Below are experts of layer 5 (counted from 0) of a mixture-of-experts language model. Rows are named router (the router's row for the expert), gate (a neuron's input weights, with its number), up (a neuron's input weights, with its number), down (a neuron's output weights, with its number) and show model dimensions 112-223. Each number is 500 + 40 x the weight over its row's rms, rounded and kept within 0 to 999. Numbers have three digits each.
After each expert's rows: "comes before" lists some tokens at least twice as common just after its tokens as in all text; "gets" lists some tokens that make up at least twice as much of what it gets as of all text. This comes from a sample of Wikipedia text that the model never trained on. Tokens count by the router's weight.

# expert 14
router:468471512506476523529576501503533479490473526511558468469508470521575526373510529506593524474548493489538486495424502519465595505418472510433553499486549475507506595486451566474534532513471483446487512500514530526463465528512478396541486526514555495543519449472528504477557495493583476430560574539493534480522483434504492571470482469442
gate0:510482488469458483435498389526534519504535470561552526465508468502549505533445492481444508531489367507461442477510478503437514532538470425485491511475492615509584553428496479504451544542529551498494486510482569495427545555553472472485470478495577529521425523442410553486495485465507439508480484455480511522537476433550490575484512478567
up0:493505554528501501472532512444527466453556512501507444475429496475475535476562495554438518496535585446462520525538575443455513548576487521462501473568501522528472477491470503516467497528539516543594475476480544508503418477560485473462494495536521509503530496543487460522519527546459465453513423548546559530423575488423508554497462526418
down0:480497541471512468446456534523520503483529528471499464466490475512493501533509553516521520531481510442483472499511544466518461570536430505528478456549502466530504480468492504539496509544514541512536479447474478431542509476445513509423444541551431464524484470395507463567526521548507458510514493456583473506501474482497577460527466507468
gate1:540563521530495527552476456452490516561455428487520517451530457527497504496548539518545529472489484554528519479460504478529503507551516508490548524522510499569556558574461523506508558507500421488514544558430522529463485472541484442526504535460584548568531454493565480452470560526457455458535518489460544565494600456419528609554524506475
up1:502516507503439463477495418531561515529489497478618541460533439497524554527497510498554494487469507492528560442475429478541489495500508548429469516503545534489539431442516572536495559435469508589473480531538485555417500497541485491505510552469561529580536433384536489470531518572516446498468500552526523485467553506427488502481526514522
down1:545442516495560464499525432480502550547590528484496554477467593527461448497441448546481512517496473514469463397534469488451444441473430515524519501601432481537460526471465548584588513457477505513422551527496563546475510501513499509475527451505505452476486484509501517432554505512555478597497487505498454532438481511512456477540511514508
comes before: " the", " a", " his", " to", " in", " as"
gets: " for", "'s", " his", " her", " (", " to"

# expert 44
router:463520460531509500494535522484480503387481555477545496451506438439639538510465497507547534576564464460523517514495537540479461461542590506475524606428422499463561597465475520504444588494483476486486480424527441497549579485534508476492499527467511439456477513489501511485509516492590508499521532531476456578516438454481476486437437480427
gate4:512502536564525487508460495517495611524512525480515540463426494377527577545467529583460481519451506507462502523538504490428501509542482478464532526470483528537526520485512474545510479451517453469512480526472507563475527517522465494544498545514478441469485505531520445501579497503543573520477514445507531500430488486483547480500519481530
up4:458482446533543525550484492499509478546488509485567474479464548428549478454454412509481450517478485503484505565497505526420440501544489568498548494557488507548473574467479553490548460464558459424502501494512474511571527531460485495513450509501448445406490532452482514508479474444440474520461588546483521467533427492470524511405414450537
down4:576534472482507519585548454493468464479467467556499482595523379497618536519511501468458537505473488528507520495516506529515428485503485426452482490555513423449517542528451495515512511472451493529463556522488457458508481493490562500565475437548465413499497461456546533516480493506515468502497576523503441484516510574463498516537534506503
gate5:543537507521544456538486456551479425456500529462504465431497492537558507522471533549517454476503474544506440520532480542415565479551481479419509567475496461510524504421536463534477554462514428417488495533568542482501530474507551475499550459458471461491451511535509527486583510512470507492538492525584502532497454424512496473439550574520
up5:533496495509551500512487463512500469473506550447494474454473490556543506531505487530518481449511490549501410583499438537489582506537518462478486520498498462536465508443546441545436538452448488491463476467538478504530516460472593401486522421493427425525524553467531515497589505505468471486596454538576506570536465474508465490472507555522
down5:507497518537466475494523445506496451437480457488500433561444505459453465579490468535492530468437527522517491505530474490452543495523514495558426434518508453558552491452532491567544454493515618503498471531459623469541581508479498444528501514523482495505504491470572481459496505498548477417469448506498485532483505515463502497489528484433
comes before: " the", " a", " S", " L", " K", " R"
gets: " by", " of", " at", "=", " with", " to"

# expert 98
router:548481492500519493506488474520429471506546508497548454476495443545525558514383508515495527517556521473532545529537533496462433459468496512490511550494481442440528536462508617506537499520460470524541470469498538523449512467530473505461531521446477462476515516486479604509530460470510483457587557479517493552559457436493496450495474512490
gate0:486455503453524479575453540549442460498421512455459517466518456554504526507570464534463501518511529539500536516536469473517509551464513524520482468475474417482502541556477510524461508531556563537586468529549522566437568508519572454550541473480513459463489513483539479461502500470477505506491548525489488563503460488586494423476519553499
up0:527435500465425516482469439509486510551493495478545547523553494509463480484491454515490454498501461422542569501497458488477586526409556468449428516534530445519458571520479477497477534469557521532498439507528476513497537438484493544418497498499558509451402433459522493499497489463445464483540524501479474532455512481596512427470514547505
down0:431449529519539499512567451455525419552539477434496508450525514565489508441509491492438518537454385527475409513496485568472516448473459509474516479429466530521563527462449493517492546524496493504570501508482521499535412558486540520522491394445542534496510523468516576535455414486541528533432465564502510440420457539530459485424470462503
gate1:469492437512546523524521420481510522424495499506546450446586489494424446506459511517508520521490489498511539397530494470555567532466466581480469520524487517471409525488412559486517520467447467434566475450496499553512523476528495520502526590546529489513493493527473483473419554525496519540428463591483521517575464483505540500475461517506
up1:513480563522463502469483588511505464611451450506470517504516522461544466487549510505449488514432549479482517499482496479565486504473532472465495465540482524540409569473522463494444482522455567535497580503446507524501463502555415520523472495516501483452518497474481512500538432418557485533524590518509510496501421441502515497517493542575
down1:496466526465446484548469544472443590516500475542508547453488531402519504467521487483439513498509483544453475624504528423512518466455551458471488555499472514477521460423443531468592522501446518511466525466491513500453532511449410501573456492490512542447519501404509484487559530479525498398509526566547483474478484447553525566403492471561
comes before: ",", " of", " and", " (", " in", "o"
gets: "el", "ation", "ol", "ion", "ial", "al"

# expert 120
router:497502506427500525451523558471463473472500523534535555459502495507546508528476526588468524546549543469432547472475455467425496558537455435442562487451510495495507521519495549561455483542498476503559441464520489546519531462527390491484476510536529443492527465476474520467552516535458554460595548521408544533519418394421492477476478555448
gate0:502464486519500467415537528528500523447485483598531536499488465481464465527494473552495453497599531527493530493493520519511517559555554556552455553503507484525533452532505469535507489505500501497526486435496438484479539528517551408555537557547509499484548492526465518516529515547477520529523493479416542459480511504495530506428468541494
up0:500438491497531508491501513515494491467504553523506516543487510480490444487483406524479517509496522490432538513410519521410448487487491484500538545544447446510528484466455546468576512483555507519467459481539406472417436493468527485528460530559499484525488489524520520457488498492503502459477542438364463461507442531565472501510435571526
down0:484470525461467515568475434543500511454437556517481454532497590534423504494495540520554518476492444494486500501415473466517567447516587579420463508417525430463476490536542449460469420434502491511558505517454473532420498564496514469503511443632484464437576473505480436493521440474461416502526491552493518553500458433511496530524490556500
gate1:500516587505490490506506463469491524532467557465519461457460520529533444519488597514465400565556536527485432527527492498394530519525499510542483407490503563435536449482536481528469471537489486513475485503519494531484544493526424530544534488505458522463439555546474510563523487532544460512586540599563558563517505487443484471487541496488
up1:436481470489483495500503518434514527434427534532547485402458518487522505534512530547429478518533514522449443492530502489480462490497593491578459523578539554455551491493466482464498500537461445544522482489521526527552510495513432489543483576492530497474467487437462458563471523522441446512535531557501499504463508529508501507462506514520
down1:477528482515486496460468508544502534454507542559537544563420446532586515527497427425420532530452533515440504496542442470532519524495447486549428488514465465498558551541517544501476525525408489475506509428504550453591538439504535455454472512505507438408415495478536446508495488576492489462485491500494550531423474507501502481517471432519
comes before: ".", " of", ",", " and", " |", " in"
gets: "ers", "s", "ions", "ies", "ors", "ations"

# expert 35
router:535456436413479444528522484432496511535527512463553558492510531509496504457434482525533555508524535520539530479537507477506548478468492460467504521532470443500493435467512581517502442448475513549528466443540567539512533509499505484463501464509487441484543463515559584449504570461451490494551485577442505468568487431454515471506517549459
gate0:506452439530615458520496503576503532531486439495512497474471527578484556489448509548585577414461465467560544501534563455492534456530503468502469500553483512463528483491458506471589542476432495541497464442470522475549408478424535500420533507481539508515576522520506524532500494544531480443548477434439468568526550456492549495526524487480
up0:524499510518453561453451441450550509467583515543560555498490495532464485519407518420533544558497490489457514503496504552455514486479511481503501454433496448544471654447502439543541528482497491519464568485480441522547503437526461531531488480506565465491520515547483486477498474538497494458521482558483409470479509560520553522479529504499
down0:426474534531485559480531491454507457455521409543455472535547485519520410480505447493462480605521529511564522473507529478494524465500469524471467474540531512511521489634540521430532506506488488522443549514529551526477511494480529453466447547501464520457460507561493550574543430505544535495475430469534500544489528427461561408462457481540
gate1:530502454512458421527512573487516485464473504483505496479585505494513451469507566476564520573497531543447542424431494491494464495601539472528479468506552437477475448456495537529511497493498483506555447426462496514482487536535511505458516476528425471427485518526439494417605599548491456531390454439486464483504513459562500499513494467548
up1:530507467505445457509517515414568475456446515511484507464548535502485477463512546443513464600463516511458502477447467478551470477560526541511433507471496454483488470438510521491482497504505453508549418472490539510493483480501514515446536477517463496402540484555420525432588584564506458522386504517523448476496539434532533542513519450545
down1:502461424446470436473502512504520520516499493506519494487532507536537562505512554457493424513443510593520510495510521489489463527486470438500487504472538557505469559528439437549498456502500544530484541484490514482483490486467563524449440558568576478469448539487526430575475441445500540459493503460460458529526421527526536402487449489484
comes before: "\n", " |", " is", " was", "rap", "gen"
gets: ")", "y", "og", "ary", " this", "\""

# expert 88
router:521490507405584522506522505443513533504521572509512460457544495403500494550478549558571541491539459446517534526506493495484463592505463495520519471513498501566513501482484534475497495482510454437526502439576549600468467513505483390449529528528485451533553461456452459511547486476514525539546560527541471580550430428546520525432373527458
gate0:450427589491442507537477538385469521481437491541478447439515526498490493565524497521531541506527519536489452534483538544545452466442505499539426444538492519489495542560462504468553579549532481473510476461469528549582497474452502458512535494501483539481527528529497516479500485614515478464517546501516491448490413437552508574522458564486
up0:471437500505534457488497459452490494483440551563478476508530473459485480549483515512516527489582490511543464549445483567506422533511521522540504509617532546498397516468449562504504552549518521511501519482472483557514458428515489449490504482537532489458436553464490523459523509542565513419496461474513505470488408487525531507540489570504
down0:477549486468505511574484555497533407479492452500512576504419460521469547495530498429474518485465485482576431480496394557481509513512540473575517514497444484415560513512495554549429487492554479515489502510439487456480488561484503520470578526555496500500562463513507504414496494511520530521517548560502495478450459415415541593503493573549
gate1:475478466497514539485464538461432480503477551515542482411458500440554609448460531492442464404462529445512496501528525497566490547551467559531499532497458504491485537511519506490524517564488432450473466560566485528460488514522512553461543468498562397475419479510493530510555550489492499580547494477513536490495497474522442483479404493512
up1:501502449476507522523530451526472479415491465534483499494504512493504507546416523485600429539557570529544518443517541460516548480516530524538512510474498547473469480531490507563547609510540543441522490431448459411485438538492504447465471519469520449511496491523479511509482404491546488526566511534406455507502513455582518537529443576514
down1:513474540570552543486471519561461499511506541526484480450446528495520472431441497481505454470482486523443499509493485511551526555505571470556558442475466537569476420509573462393450508516459473504488502533533490585447526547545467490469472455483540510402498476576483485505548484554427501528522585441501500494510527474530482424524468507538
comes before: "-", ":", "\n", "+", "iance", "–"
gets: "\n", " all", " two", " All", " 3", " 4"

# expert 64
router:486532429476478532527543500555443534486574526522525520421486531499587521492439515466484553536548516430531562526493553526463492560547553571478517563460463486471446575528543471553417466525454512537543440503556527513507545498507479466510515582507491482528502494486527536516502519542507457517545517535491505521562475438509482513476469561415
gate0:544538571541479488501496482500471442524499483521501487498471505497484524492441548519512483499514533534516506454488572508420545445510496520498467579506504490514452513491495527480463497561490489510512524453469483476476487459516520568537396419467480469518541447481555539484557476533542538537547471528547491525474554504446557435518521558487
up0:440506482511486567515470470516433381492476511491553524518596498505503485519580433489521502485538451489475492536536458493488451548491485551547487545524481534464495499531534426575584524454541528464449508562436545533542474419522468441505550535540488503484447556513497495496435508496509498439462458481474512541479494492584454516500477467499
down0:545465432497530455519474496392553529451609537523449541484538482407539524439538414533525554532525460451506518579529451482518512561535616486494567524543482484515516543457490526449510514498527523529458582556513452469449489494482544551554579454481536519483479491475471533451525432559482525436481556476461397471512492437493527507487455496472
gate1:443493533478514491540520474511536447478511502526548459522527521527551541397478511496540473517483499536494534488446440486448463525500487531505440529479503470429448450567582477508584424409566523515542495565474554513443535560459467498565487516488475474456487539459521551498504475505550508493558553505564535462562478545522554498506461463485
up1:406463524533677481519491472582497565479519520490459543481465499486487502465468440557480478490466514537449574524445459427576500495455486530425522515498508508386540503492540559492476464496541456472518459484493473542499503505484409516487434471478575531508506494524495541481533504466555517476502485530508514493491595511465521455485572484495
down1:448505505498462473548509484540523520496440463490436570501497490506509392460493515477489542462479560530484475415410484498457488482467554495472520510489521504468498499478534520451554460522497521487521577490506472487550503439431525509550464496563475533443475480484526491597477486491367498580566563436514491546605468485482411455494461539510
comes before: " ", " 1", " \"", " 2", " 3", " 4"
gets: " |", "|", ":", " a", ";", " than"

# expert 47
router:511478547528593501474543547448475506521482500459525470447517525418609510469557554534566528513573462488445522499434536505475432449463526495518559496547477435474523501446438541524419500549482544545486499516481564513447536508496485475486482550445461492446515515490469471474553555521489507445510538510507432586493448516446463477381492551459
gate19:488501485509473484507472425490509488527529392499524521485507479500512541493466542468538490523528519466546526459476575536544493406494555508414451612433511507526531537462518479507520561547544570485558546481504573566548551522528499455469430483440522451483515454558561523511445471441497482482507517494469496540546496455528438523488486546539
up19:417524534406458419437535473497505518489525470528540520532465463475488507505512421503494524525448473472472499507504546477448577426426466440525554581540508440540543448386511497489505517502500533495510477477483523474471569488489510410581518442485511502465575586417438547521490519479530493540569477456514516533525488536510499477474504510537
down19:466532524475501456599474495570485476406505502476499508460510489519515524469536479524566522490514477519573483518539585547525487384506466499601505487488499557474493579535549413513528553457437504446582516504460497502525544490466485463479466536506526475512497533442448434513516479510563437460480528518514422563574510450494535538489477495525
gate20:459504484484527479508540508530488500506553484433506456486588542517421562515564522552465529488511479471491511540525515537456467473510445489520511521505421389513446493498393452500471455499516475471496472451507543506475530546530520536494467499504510469498533450485464456516389570497449522483530481481476505496477484515485557499459547556428
up20:506594442469473466481527508500530460525503536528453516467436439529524507463548488513435530514536542518509460472445475500509543530449502547466610495458520491448536499478475494500511516556610504399537533506528532510432472440539484519439476474433422497493494514438544492456502466448460489526492541536557505568501457435434513574460549448484
down20:480416512537481503508469527369510488518515505535548534503522451526502475573464440484470423441475498529544535548517551442531582488546564461515494507522503469431503574538512539509529462511441476432473519513529517492522440543486481472474539480521517524456538541502554426547503472529562433515546449582478505495539498408497490526494515573489
comes before: ",", ".", " City", "x", " (", " /"
gets: "ro", "ri", "ra", "ia", " York", "ne"

# expert 50
router:572530514447424514489493517494543510475543575559543516457549494502506500430470513550578503568577528480501515457531472512469521632520531538428467497481466510545466561482478528510562522545434457533474482535544533519506426547475482510504499552494485457476570449419533499511522553487483479450594569473522487487526467432492499494544446514502
gate19:478474482558523473500509514551488515479479550487487423527511510512494521490514465529472527563532460451495495563536505534463490528485492617538505517420423512495498458555482524439477521464557461487612497515557521519422464544536557487415475490454473499456452526461538522489517477482410522413430574450525517491500500443529434451486526482442
up19:497495460526510489586579462537515501513519462504561494512516443496481448513482500475507566534478555498498491485461459550480518435517530440512539463535477496484485430469431515521458433579459481448487536501521456497525522571519514551458523496511470464568483537557489498507506522553397455471538467558545481504460402525508479487500422508508
down19:489472514519513502480585478481527472483472515467566495524501542495534487456485491469487501490578528565494450546419527512461464550473489566475568478458512462484459515537494524505542425481550462488522460521481494516430593547497499548497522461561406527506517479532470503525514493573530518511517460489501484480483466470484524366522547500523
gate20:487513497541479521446490503450543576459474508470445504427510518528505463513462549458546499565490439462419484458508564487536513472489503473528533462472498421576523537528517479493552434508463450482552493561500409519471528489478532481484487495557456450482498448424431518489535522448521523460484543509443498443464523456463547542509542499570
up20:484504537511558566497472518459580560467460499450454566439516489558498546555444562463426506563429440488446519495508545546518494495515488504533428538461460568539506571554483500537483483523444515477517434532432478526469525481531558476465469507482510482382461492469406462534494473417602499521519509473473516530483495494527529509448529490487
down20:534493534407548471492470471493466506515470458477459518555473453535490494510457524494563513454462501523520463474558392480511518472398488438504451500496469501550439486492468505552521473552472485551444526487532491507470482514472424481462534542561596550518537467582528477547495491444480507458481432534491552491517526465467533497518493504500
comes before: " the", " a", " to", " that", " in", " on"
gets: "ing", "ed", "s", "es", "ated", " that"

# expert 10
router:503528510498536486492406487464540538508542612518601419448512504499511476537495527488586552496529509463554520540499523492459529525484484533414497511530374543523495555513487532481505556484492463514548503459482513509505462530499495506471498504510478438465541453500459468476476545458540489493505501606485450584527423484508504478429489529446
gate0:554521498507498533539497442447517548476503483510503490430466533477531505522433456492557498435403444502558553515512485565513540480496498467475558561566501565440547431526525479463488502542511446544524522514468528545496540582521479524516444498554585390489450498531487512587514458500527579502491487557475434518515561523504577470526434500455
up0:471503475510575501481626564515462472499537515467509444437512506465477487536458463505566506519427557548496504441471524498461504498521513482483502456500515492517481555521528519524498578512554468492539543521482414527503551557535481497498461536427486445566458534529494488480504463528537576507505453514489474496484510449534482540516525541486
down0:419521527576519546460533531462494456531509482490480556533512465545538517512398571501529570453493527469466493482528492525488526535567513543573543545550502472511529442454439540523519511538508502551481490539510519527461489483526474538404419488443434517579466491524462483491441585476471502472481497530570503518495490475496491492463478454521
gate1:491474481531548543566463488445499469482542508510546446510501568486497438506452518525517498466457516527543446552508502481524481548505456448447504536476517551533393470487480491490482501425476524502493457517537504578511518476477513562523540441527500510448481544507566444440566504510504523526560546546485480564515531487487482567491487462505
up1:531536494472526509521465525471468469536506484504511384448521509486535535457477557498499512548404457491532443479498476485464473478517458492571551505460460513542461470493589449492601483560504465500482448459505411469520577504447437467499532503556469509525549584539580550597465575473497523460561470477517562503535506558447457482474560489517
down1:515506498502499447538514559460474476444502565534515400474492535449550511477518549515507497470502468462514470527559485503551440434500452537421478496510557506471452560562474450578473485499495542519584532412511558456522460517466565530495453391552482540478490449516475482452458554526444455473485395434522541437527523525502581489502482540486
comes before: ":", "\n", "er", "ed", "ing", "ation"
gets: "all", "ell", "ill", "yl", " fl", " found"

# expert 80
router:515437493524524524549501544523447543482539458504520467468561508491493471465446452544544465503512429449510547552542520544490508440516513495429507499498475496482452523495428533495455487487532473544438519470523497533515458483501449495519510562461539476447496442488499578469537545531487491467580538442506529497558495542481457453527509506408
gate0:456517499505592531466472576458420559483534452511515495543481543500485553567524455478450527497503455502524433514541563524510482464504496446426472440495552521544475521537512490551474460481494539491481465515447514533511527519534503482579442459480480492390445514473388517501548546585548430524545479534552541538496556433552501498546526506490
up0:478471581430547472536500530468537536519535536568504488457566478504379536562501465516463502452517521473509517454514506463530545519500446484503494483452511482445502523564488600475528425480445472518579460517452574607516543416560433532497549506484481505452491540465447457458433474477498489427526497546523444517511452479447483474504460529481
down0:481480481469499473510446502500433545505523508536568478503536542555516513499496451515491512508467497459481500386476513574543487516461502503453516511550517477498588584577549569478405481483558431524505527525520533457522453505472506543575487507458484482488464452537512484514461503505558567546543482603464580493520438516545465555512499466472
gate1:495481460438490464511490469476477522492529453554576569501517433482494439505529482513537472487550463432513489462422483555513533495581450531508521542542510433523539509506509573530385478470566489504490519473526512533564470514464473531492464515499522485465500480547507544523501467562424543487536501541537501531524527500536467517523540531476
up1:475434498509493537419519447554551384496492558524434472510540477550506494517471522444489505445450501524506498524565446529494494508530503543547472477488463490536464452550501477523545509544447541472574485512528543466463463490486482489516529492497493489506497505556467460492500467492443502536542451530536491470525507488386489562481535482519
down1:500474497471548536528535474467459490419546548507502525494481540479490535470511493470567525588505396519448469447444552486509539535445582521447492538460529472508438389497531489480519513525504552476521491468490438531505528497620560489505554518480495502583492533518418517533579481520453518511521501558625444533520474459471547529478529499503
comes before: " by", " to", " in", " with", " as", " for"
gets: "ed", "u", "id", "ated", "ted", "ited"

# expert 84
router:508529435477529500541553528484516423536568536421488522473570479420540515438493626500533500502528532481513446444530515532463456471484479564446572505526522488490475530432461542546474447464492560498528493440551471574470487458471480483488463572492483432476514457488468544485503482561507469526525537540522487561514429426482436506463427493404
gate0:545492462468455528534588516515554471515540406496571446491487449414508438480528472506522503514504476435521503471488492468507460468488560477478532504501519512522506497473525448420456561467470469439487477559537498505516487545469525476534448435489572456487485465470444553504522566506530532496533493469524438527547471589481501538462528501483
up0:530598480434467602519508512489526481491506535525496519465455478515552429580497480511482440506478512537503511441511557411473495400470519475484467519535533503527575504573414461521530461469447541523469481615523496476509519460513574461480466515532445522477520492491487557517561500498509500536585468541487493535438520443500551497584569473560
down0:543520441555451513455483497499395533463432528528512521500511498521533574553457499511486511543551485520406492494480529546441442496539445534551537571484438502529539543503436498525494409486538551507545476465523556503468472547479532526549485490403470466478452526501461497533460441526525491588533475496551509533434555517485453445467467509429
gate1:445484477555459472485543448468592505510483465491496573512481499509463488482550500468428504542491485453513459457507462539478462485563579498545546437495560469529473450505455486562536472540523460477484523518482558500548399480491563476438515543506469526516464501513542468495482487516449500454580565505562490557561502518438582564463511476376
up1:521470451466499596471510535492489513513418489508458583505493484472520440492529567452529445529490542483510495464508490579518446494529506497546460429475478508522436490461523511519529581510474441446463587558484463521481423517496454470448484540506504433501492451450459555463535525487536568476478569539523534536560477475496520526444431472516
down1:466468592397495515498576548519552464491543445478512537540475536512593462493570404506487461523487521511490519510527459555546493509490559473488538450541448512472502450481514514516450578498500453487474505494542497441452471482519469578504472478470540441490523520497593466518517560481523528489514508463513471490562422495525551478541579466484
comes before: ",", "–", "',", "'", "th", "nd"
gets: " 2", "é", "ro", " 19", " 1", " 3"

# expert 8
router:491494481456493475458551518450516457428474568484580498436612457467489482509525556583569557511525506425467584493506514538479486541503514497462514488506466506561566502485436530526508492508457486519493485491506533533489512499525480440413529581515531482532557470465491502436547518488530447515546601539515474500496493436505472462403493506500
gate3:520517552543466526535469449475485407488524551537585513527532487461469547485463462498573470441527437442502481535462511461591501486504487532567429450505440447553442515510501519462514428507575501478496485483532483482551555457454477469483464495481534505507554446521545534533454498442524515506537504477527474550543477558487449548449466502487
up3:547499517481512512545489450433473438420525529548514546477533472485494504474441508460512443442561477507469516501508487537544476439529424562519469529564536490528474463471530464475500394531545436435535478487530492495528563510535431451462476503501492485468521442423486508541437450496430496490573559515540539516498534485600488528433448513494
down3:530511401453497535522512459527510504527537483445467508473513474490496471569446461459521527502563428534519464470491468491497425496538512443481483530481544448449509469458494469476486499475469595536522505484531511554533484485523521564454483479532465526486525533487528478580441448570443501563516495497452514572490553499469511498440552470468
gate4:493541515483528451493575536527498440447560545509511533466500548460430538557545474535571519504587521498499558455492460516512478490463397496510499570524525497503439463512483538444525533567455452516482466447526588479549497486439549549499490584471478477496518500512517500511522548465519530443496458497490497522557483461414499424466522529512
up4:509518504489569526488552539515482471501572558449494494545499470429481540564473497556533510608528510524460577511450462487524494498481497541538448540577518534517540524554441516538527553576475513482496453522540491506601451491479488460436484511531432485482482434504480439429511512571567506541507545502474459536522486481476439482504567484523
down4:526500552503449485506480506495526453468440565455548512540485485530501476508538536550473447541469591440511503527548487566507490567493496550501500447465539546466480441545549515549510422486477501501547519468420489505427511523488517510519431483470449547500441497536487501490554408540457474469548513457499413460447502439534513504501439483530
comes before: " |", ".", "–", ";", ":", "th"
gets: " 0", " 1", " 2", " 3", " 4", " 5"

# expert 105
router:559543465478471479510500467416473469422497518524555498467514467575478500467414556519563540501512521472521564433525490563508481484413540481431466505516557503517428518429478517473527478446496516547502482454529483523496475455455430530535546495484459458493549473420531600437514511510521420468527524469479420568477466453477495555483505484395
gate0:509522469537533541537499461520438491509511529470606500495466482484505547539545575452574543438506471543524488434499534524508480518448581469466600426473503477434437514458511506501590510458476510480489459468519597561454464467515491537430442501470466395536417445496532483486572504522487442511440488480509552529488436550451501520527532547471
up0:530505475511504560529526476533453500508533478444596479468482445480544501530546506463554579475564471550569437506533525525487504537451582520543577429478529487408456536462516546496545512491517477391505432420506536522493459468516521542516485474458456383520459447512485526470513580509523490488486452487463515567479476512526474520534504498491
down0:498503509477510503551543481471486567482495503520485506473389517539503532470499446505532469489489461529537498395452466531424429478539517469451505437584479526417409480591538525466506454504519532392526590509497540431485472513477487486528505494410498544530461541455431447504478537504481558489491494543472453513503469523496456452463492477533
gate1:515576561513496509454533487468542500486504442559524495393560544535527487460493502501497507519483500518442473499535532516426529475501451433469541442531528538491539534449510511476478442486478590491551477506487509463504521483489464492492586453417565527473465481471528559463486465453472498490565549498538515573467577457390507536550526488451
up1:549545520443527540453464499510527478469549503542555496490503528519489541475467509433497491474531497498474595490563551556480520515556505547518545470462542517504513507508516474497462520519451584549529540562529545434451521492493498517528509504523511479421408530453550495468492397471550461495516548483530528533453539485552515529468528554472
down1:494472523530527485501502445464526495562523425494501478508507499456434490456466526606480553548462452503559479524492542518471423483494513539484509474545492539500461484480473504515502546470485572525447515457469530435552442464483547456448442545535535482538526525499558502518433528526521466545493462473462576503502503518499543499552451508542
comes before: "\n", " |", " and", " (", " is", "\n "
gets: ")", "\"", ";", "}", "),", "b"

# expert 99
router:517497429491462540507524553525484438463524486478499551484514550497517491521505517466476548512582478445573505465443535544479471535445536524490495513518496504489496510443487503566514489548457510509508468480528541522527532448552502459463466518515492456508486525465450489460537572505577401537521512528485472471530461467496456454515509539425
gate0:557476498500439599478483543515497532522524482515416437579435622509505486406464465485505482504452543472563469471500436547516539532507568544541518533536514461495525540408506499477575556447485579577436503522446475539499500469484474561504515530542448441493537508468486479471504546489496453531543509510521491505488525513549455490479489499482
up0:476468416452508502459481452485566459496546457517530474603482519507537562529484486512430511487486515550458543592512561515464503522515522489431510489489498493486450387554497508562394490455457518507563498507530485450556519513539531478475472486495511544549477499458509531547535535530587479474499465517543482529504445492436515517517468618467
down0:512491541491437392543488513474431472522453541494468475498487470448498473500399520539559521531453532444448583501457521501526497487532569527445511528523514515477444487471503427443462506467500459479544490525547541433464501503477479512564536559498442409551532559554490530561486519524473468512482498558526531502526482547455503534554557540564
gate1:502467526478439535464495557526493426492458555496442518462506494509506515517517535479495485480467531560521491538504567490408478488500482443517502558513459515419524516515482562523464578511522465581522350532450409432538520471516496473519547525497492448505450451528499498472475507520565521426530492511479424560475558460481518466500523474473
up1:496466524499424493478501544503493505467506572454538495396565485512516528519507537531544486496515495563492556538494573509500473434478451485479499524508483472463520546499526533496462553547536456535460384498455441461521509472521554444430528491438439466459481517542498416443423478553514514433530516511489450565500567485519523479454530401459
down1:551512526394504527460522480521527521506555503472502480513537477512479484463509549539576443540462476505484475501498535461561551433485444486515525511463579476478486532401508544494533504447503536421430438510496553458498516460512465541539478427489461511560574502503437510476511522478465477451478568504489501546453484479546505499471440435440
comes before: "\n", "==", "-", "The", "===", "In"
gets: "\n", "|", "%", "==", "ography", "\n\n"